From a checkpoint of a small mixture-of-experts model trained on Wikipedia: 8 experts in each of 13 layers, a softmax router.
Below are experts of layer 4 (counted from 0) of a mixture-of-experts language model. Rows are named router (the router's row for the expert), up (a neuron's input weights, with its number) and show model dimensions 96-191. Each number is 500 + 50 x the weight over its row's rms, rounded and kept within 0 to 999. Numbers have three digits each.
Before each expert's rows: "mostly gets" lists some tokens that are sent to it at least half of the time; "gets" lists some tokens that make up at least twice as much of what it gets as of all text. This comes from a sample of Wikipedia text that the model never trained on. Tokens count by the router's weight.

# expert 1
mostly gets: " Ben", " Ho", " Nor", " Mo", " Ol", "zo"
gets: ")", "–", " (", "o", " –", "a"
router:560476496470524443537552553424558463403423474540489575541466572525492540527553507564476455562478507487551454452452507508512547515444555554472510420464535386452531450475526553469541524477388462508449530531490457550567547528542563491530482539484582507491440538513453463456525565485524452422
up0:433525521476483483543448442567446530367457479519531433465499522472457422609517430487470470427606619508438484530533476585531519562540352431533478514478471414509410539482472452609458452566500512516557517409524517508503432556522572467537503530492550484478541488412483541542503544446436556516
up1:599503450594456434483505458446458468488516469520382585422592507479520541456472588502598504552520536459437553461454547571555408556431521477487444444480567451479495560468468519489519605549528496486579518545445515508459525533569487488477520449447479439470463415530460507511558508518473529492
up2:506469520459435545411467500527569478486488548545492455509608513488408523557426464547400487505498474420496442462484455547510474538481586528440510500477475612530589487495541428459497452536485424397483480451500453470484582510502507519524526484520507441483439433551485555487491415525453478443
up3:418553498455491418468507569388406501457423498448519523494408423504571578553450522641442530601488520460444586447526404588466453476448385441468432508481538554483530497472430554479496444499463470496525477508502600444438556490500509573524524444551502461501597552566567488471481539482549504547
up4:469452364555549438498518463517521440450471451463545470500511565450443510546481423467512557551642506497541558526517522487458480534500543530418448591482544501518552518474402589467497493514484509410537531495485563571524490560529491489514461604500521508545525548446566523562532552497455563480
up5:482486476430528485575554464551583458503552525514420531568512498468470462542510548472443483491476472471534492471476458407464496534475499501487499468599516470526478443581419516432433539526422567477423472627492482490586471591595503445525489592411460553513564585508489466430559519376443509526
up6:531497517493523485430478479440529543501497548561492475432405443506483493464538372549434448515578567501596521404511484542506487415510474521546468544443350442483428476471488439517446537444501489458480512438515506507484474521511566474515467507507474511509465509524552529471505495553510519490
up7:458578551501507501519535458525496508515432539518440486544462582453403521487523501428577581466538556600518477424559509462533555472549485516504544534575393521463526477613522495430471476477399583446538516549477525458537360468481493516490477562439467480463408554494510497464601560447498559549
up8:471466495528521526542545562448521566507448434494505503608636581516514470543424420460556513458588465547441435537527512563560557503482554465522454494521449490464444536478442436515483526422522512563542494456519532500516534495487531405548532504574439467564499526393409446573429495462458548521

# expert 3
mostly gets: " Cha", " Qu", " dis", "h", " P", "ha"
gets: " |", ",", "'", " to", " a", " P"
router:575457489489520465533555534422567473396423481559485588549483551521499553549542508542484455563467502512546446471443499483528548510471552540470501424462547405469519448477517535477537539477388455503459546521478479552553561506563546482526475525487612522486469540523441439446517573504528467431
up0:550509540418516515604591533517479407498578436450507430545509409552627572484442490513558489570521555473389463542550437508471512491575467521495515478530495441488497554540367471544494489448509558530522438566462520566493461489492534511548531385496538505481587577497533411463374447383405552509
up1:517523506591475421495431544565500461503431526403508482457491518552461452482425562497525504563451462551390521417381445529560577553603528444507462556529451543527494507433424522499544416516505472379543460450511492506489537527396557538502494535452522424426466485553485493481467585450460538430
up2:460477521588529461497559394594513532485553512415503486472516536433495509475528559551468604540490478401440523579562459476545388411467574526529469566481455491402521543585478489526520413485523553523513469471393496508521525483460483483504515487469562535497450505385539509470506530477418528570
up3:545479505562464574510534454549520459510380463525520646456534530646476429467546508563480578519507437558570456462513497493464401538528404397458490424486569470480513513506525536417534499512565436490561479502535451542428547490531546536532524502568472466476528534509516475397503500427557499512
up4:469494481528502448541528536554478419528525599508559514646493543456478587456417465419541498531523451473502521496608486529500537431549473553418481515379420448336479483582430535496457446557525525482504551460545454534478534494459554495471554522564569446593466499507497486433414483514415470467
up5:457458492527482492510573532554361501559396507438479533467518476527458544488428490488553578543575421528415498470523461499427455459432540574390493492477374496562508443446399475607461488491503479507567625477480548479408478529445497484471475510548480391621506438443449470521463496554526600572
up6:520485427505545551472483493473575582508586484574425536522548493482505534485561485550521541514557409474500540486552604522574458588512527445529516473477514535509519528446557495434630479405498548546460568582596489515482467500575529607543489383420520496491515559481548532543528506517503406478
up7:495597489453436482479492535541530554366461494498422496459439431511598382480460459430478577453554447499486519564491531549512492583521443577416505489526391564551482558464528542533538435494419473512480437559500575403530480565470581493488592517500430570469511538462479570526488521450465543556
up8:475444468549471468597489489438521556486468505492481475550603484473465629463584534508522539446556506409486422604454453573525409510410563440551497367530444404523428530454512438520552491587507530539506484566598569498462475382605567522495527569491528525565478468508444514472524509555504507495

# expert 2
mostly gets: " Ca", "gi", " Fu", " Pi", " Tu", "ment"
gets: "s", " of", "\"", " in", "ed", "t"
router:549465489461512431561569557425574473429403472555499597509471535516517560530545505536488458551449541501534463462464491486519530516470527532485513408468543402480527439483532551489531523456388450497447519543473461555556556523534546485495495539461575519494447523506461440448498592481536474423
up0:520468525459595521522535473470467439493557510461550465498459464544546490516487527494483536474565407458461504504586463475559556513456483556445597507483425592518422553526526437551359549566505573564490453560497463571511488480511551564454466460519585532537444484479448475458538470390474580479
up1:498493486537504491542561444511487444472423499543508553429553599555408464478475528571487472495518433530450510540451500513548448418504513515575522488479511491547458473476531512568525397475504515506511417513495426554522480398481611588426556495605476491464588401497397534483424517488518531486
up2:495561492459581495555579686508510638549530664461573536502451380451476498455453446457595464491574489456535465536506503464525477476463498465496528573530450468519530525436457592603508522575555493429526598537484591506625549470536518538463492466452493447534638589500555473545454529533485564531
up3:489438523422472514555541554500440492456565541484513460451505497504491597527531523669517530506541433542492421552463555496580505535663553436546483565569495554516529565538513494451530461541468430482547478533563456489439565431485450549503513495473473425465459472434518601470564456478598505431
up4:469450512522556480512536502522569606593538445434657498462458535469499439531545364489580429538550524527502491465520455449453457600470458568508576480462437436530499509506478416542512522498605456564442586467524483516464383520544497536527480547516479468516483468504465565579426544503530500573
up5:498458564484496517490595541542616422409531427531507510521415406470495522515495479448506512537504541486553603544618447526496552502504429510464500544557472493482521501514511475517454495475468502473560447529508549457516559505545467483479565457542520485545489529509485449627512425525474470504
up6:551576501422493518455447406400561494512544472442543501490584444541436485483483506574495544562528437457480482484493436536454528493535549439491439467543490469441384567593462484479463516480701423478549481454511489493565558469465470484506583543510456483500506538499483594556392568552461526470
up7:505526480500523477543527547488453500499456575519463476466501454396497427444539543380550464525504473552535532493532497571524466589482517505430453508435494536411533379524569468529568516531490507504481464433499504508595423460506519542491532518430469573499543398546393508506482562443487547505
up8:472490640531470451515483508459398468549552528472472466442450458545421507481547500510530609478453491600466432576531467502550521508432501457515573522468413525505483464536522482444514519504485546487478516493460442571557404443493380546465533499495543536501534503535597471473553590610467525488

# expert 0
mostly gets: "4", "7", "6", "9", "8", "0"
gets: "9", "1", "0", "8", "2", "7"
router:527495498455510506452561523495450573545536402512412371502420470479553537404541612559424457450461529514502516492521544457529476466557397558449600484448516597491541545459577484543479497579545474565481526514477446505462511423509528455583488545460514515548517481527492567457454424524491505574
up0:541517609477565502466499483497484549375495485470538504550450487470448506459425426468517512455499422500460417599414523535490526475524538474509503464503483492535421431612475416412452490598526469516510583513487504494481574547426402516566500469568538460442431540456539514465476514456458436612
up1:432459480480467452403492527527536464534604412574512505526461621438578513508508489502538589599584459411485530580548515485432499446547542444495563495499567529557504569547516505421504434465501593477464461476463502520473540489434475512487488469447433523499469551611431467468541490389478537455
up2:444501532490466414538485400480467496476607439525407481489486512524541476527475476537422473522515547590517480545546522461567488572447564458499504434537501527477531545520467495539437582468559501554511546468456505538563568443428567454514528485459470393454488514508521397609438528444521589569
up3:405488509410501590496451414520513530528478475390455512512503471459481505466445396536510493498434480508437471577527392491479569523472548434508456598499491536506522559510498522510473564555523502499503433422454478547504573480514515481448553508465528455391529511425454450503388462472344529529
up4:479495493555459468436517475576532522509504480448425402418511420437492475460483528443536585593496478482415510545476479519511560524473551482502512491506515452479476460489470431412500316491437530487518490455577502582570469539533546506513456476425507513475532453591511455427431477513523526515
up5:498420449503555479486472493421517492614513510427455529518525469494508428506500454514477453508565509454444539465515410429499497558487368439539483478514447467558550537468508443548443571515611550535536541442435439572472528482533395584437574456500515408537526503505502522534505435417468589419
up6:498525445513557533481432568449473504481617493365577500492428475602449473502511461482504554510550500496515531533429524331458453466466430537496493542464551586518507418461488531515500483477570469414399513471476503548485491416537478640523490420466482579586521543537519553492494469519549454565
up7:508411553511496501535527440535553503447483469523446503510518586475439467374482515580463501472506512448519449499558429498526466488530463533530585533527513421486487504508456542442474470608497455551491479501483610434503476490537510565564498493511577444430525505456431447474495598505497478475
up8:559502534599462560498507476584502423455551459531391494484518427506510439522524556547555381561399387492507504495553515407520478511502519516461486495491482507449427507469534490596468561489592500573521458531498495507508542565496517492462516503484477493556443461400527505435511365473468553541

# expert 7
mostly gets: " league", "med", " Tha", " Tal", " Hel", " MF"
gets: ".", " A", " on", " N", " a", " M"
router:569460502467528458534567552430568451417433480570492587547472551515510552563532501538461451539464504477556467455482504493523537502446530539482497402472534431470526448498521532493535534463369477492476539528493482535565539499545549481536499536517586517512468531545451415445511588499527468427
up0:520531571476522602569545524513626474507439572543475458448459530483518577496512466472537569457470486483511477520578500541506516401594684435570479504494514393530438549473412569425591487493514515505457494488506507492511436557428535608512493573467460565552475452526582494480520537479448536392
up1:515535592644489542476409592478539565485511622537447502550539424503438595458506506506447550531542409529471535436497471496550547531445417516540470547583441544532476447566521485519492536475420488519539521447456567559582512495579461508577436490349537448414530467490577464451553567621446485435
up2:486533467459542510472433480487420498533432505507519541403487519437504406525389519575535539471573513436504437506459466467523519441526601536409503615515524534463443462579570523413580567561440555453562503480543527443445487475468474475573479471514480467449462541493521418497512496540639474494
up3:444455476514482540509435502576567413508538493534564390463456490513549528453423529470603446431489450560525574554402415572397400493537463474503538491530484576539473564449490458555475535448435555519415399555449542489467522509502491501406521496564456484457514394556494577598524432487463444511
up4:513595528537519576460544419536531459593597458518515497622564500479467544508557484509522529442503527405497556395448539590526531426365477477481480515453486557491448456466498585575509477466495514430542415517611481536532398471625501442551440548525460488574573480524555469486507376538560503569
up5:554508493523557544567498509515507497572409625487554474476490470424500578555472548549520446495433473514501526506538510541520486438587396418532500374502472511443456502502554555560569607499469562492482528444444460557450468508520515639450568495496572483548559489464448529570496576583384419591
up6:494465518542488537507422442475513435477500543528469487406463538512543469457544403509457474426457520509445493577531466457452491510409459555566460410456517430541540575434456578499418543476472495522603500579475456566415418446517548494548439443536533402482509392413637608559484459531531577483
up7:531482569569481494456431465481526463457432442514561478473547472433464464440464516531504538469595487484476560513498467517599390492456490379498485488520495401479481487448467531602486489551501584575512521459483441462542448504528475509527587451491425571486543582466552464513512559504531431425
up8:492430479477493537456488456541454559594445500502444565494507564426366465465464502485497501430506470485545527587539465569467496564507478482509514430485478486460465394488453493510455477552542530567505506524534538557529517516575559427517452433489546462527541463509408538448503452421536534569

# expert 4
mostly gets: "|", "==", "===", ").", " ==", " ="
gets: "\n", "|", " |", ".", " the", "=="
router:477533526574511439524457521540573415503473498495443464486445522550460526601551477401494464645435548501514481463493551460517485551472522530525469518508465488353564575454452557535512558498485547525454543599465565508499419572563499473478555430482467547533436516507473488440572570519560512429
up0:439488476633561456477379532426503578443495580409465491506535504452476462600533486446382498551457464469484514523484567497444448574458502505374582496617436568434428452558482587494472426527567493555515463593574521504531455488562624562538537463453498510556490511509553604555525553570515509570
up1:514524435500510484453487440575581525484511545431483503533554527443561503475401450517496550445527514582531519509450567499500539546467548518518432447472463523444449501464433363457515546502578460495438544417477489510473462447496477451553441474478476453517470529513484573508456517519599510507
up2:475542512464469512467426463560488502504447515434461416511456512591521498501367491432562526543547460555476480475461531483594462519372419465498530468570528519548626520540544537487425571550497543473589563443464439488500481502465413456439451514457420541512468528515527509491452483628444389359
up3:495501511555645508441504459505443522468528492478443404511452452477442539469497450479518511548433579611541536451396463500488543578543526503496477481424495444449495518532473476471476494487525485432423556577482602532463460518449475475568441435516454421528493575485507486507500486481473513470
up4:544494520524464406391515533481390516485502510399485499517422518532519417526497561451516529512539484460513555478514525485424583553416450476512481493523508535452486509616459593498520525346499415511457492539504489498429534459493507528488552517488460467535469472451464478467427535530553439538
up5:519598491513505508497488396595546474539521611604528524485376482517532531501484475475463544510577478482612519527570379532485346446465494442597471499471546515518529478485465409456392498500615580527500500503615504535466528512564395544501584601556464522590543472503466525403545566501542450410
up6:561523499411457450442452490560427491459542465495503471399452516513391455523556504492529558570550516474466482524575477511525494490483470426521569505491550499471552525594477521481501516505579508492467537531599534499489543495590449488411391492503424553441513478477513481527631468531485458560
up7:585454530533458570427499461467467489542517484485506508440533490517503507445459498513534469575521462570584513471474539491446478527431450502480496521432521551540504471536475499507462530405552502521401515548542554439508545472497492416543541454481440517528499495500530494533668560470511491587
up8:496571466457481490457431499502485357562484460562415511430482502558494520546494657567480532518519519506483501546487443544560531513334460504545553481500583499502576489526519542543548469538566447420499497537529517514507544505416478530538546502474509524499488476596555570475457426469508424504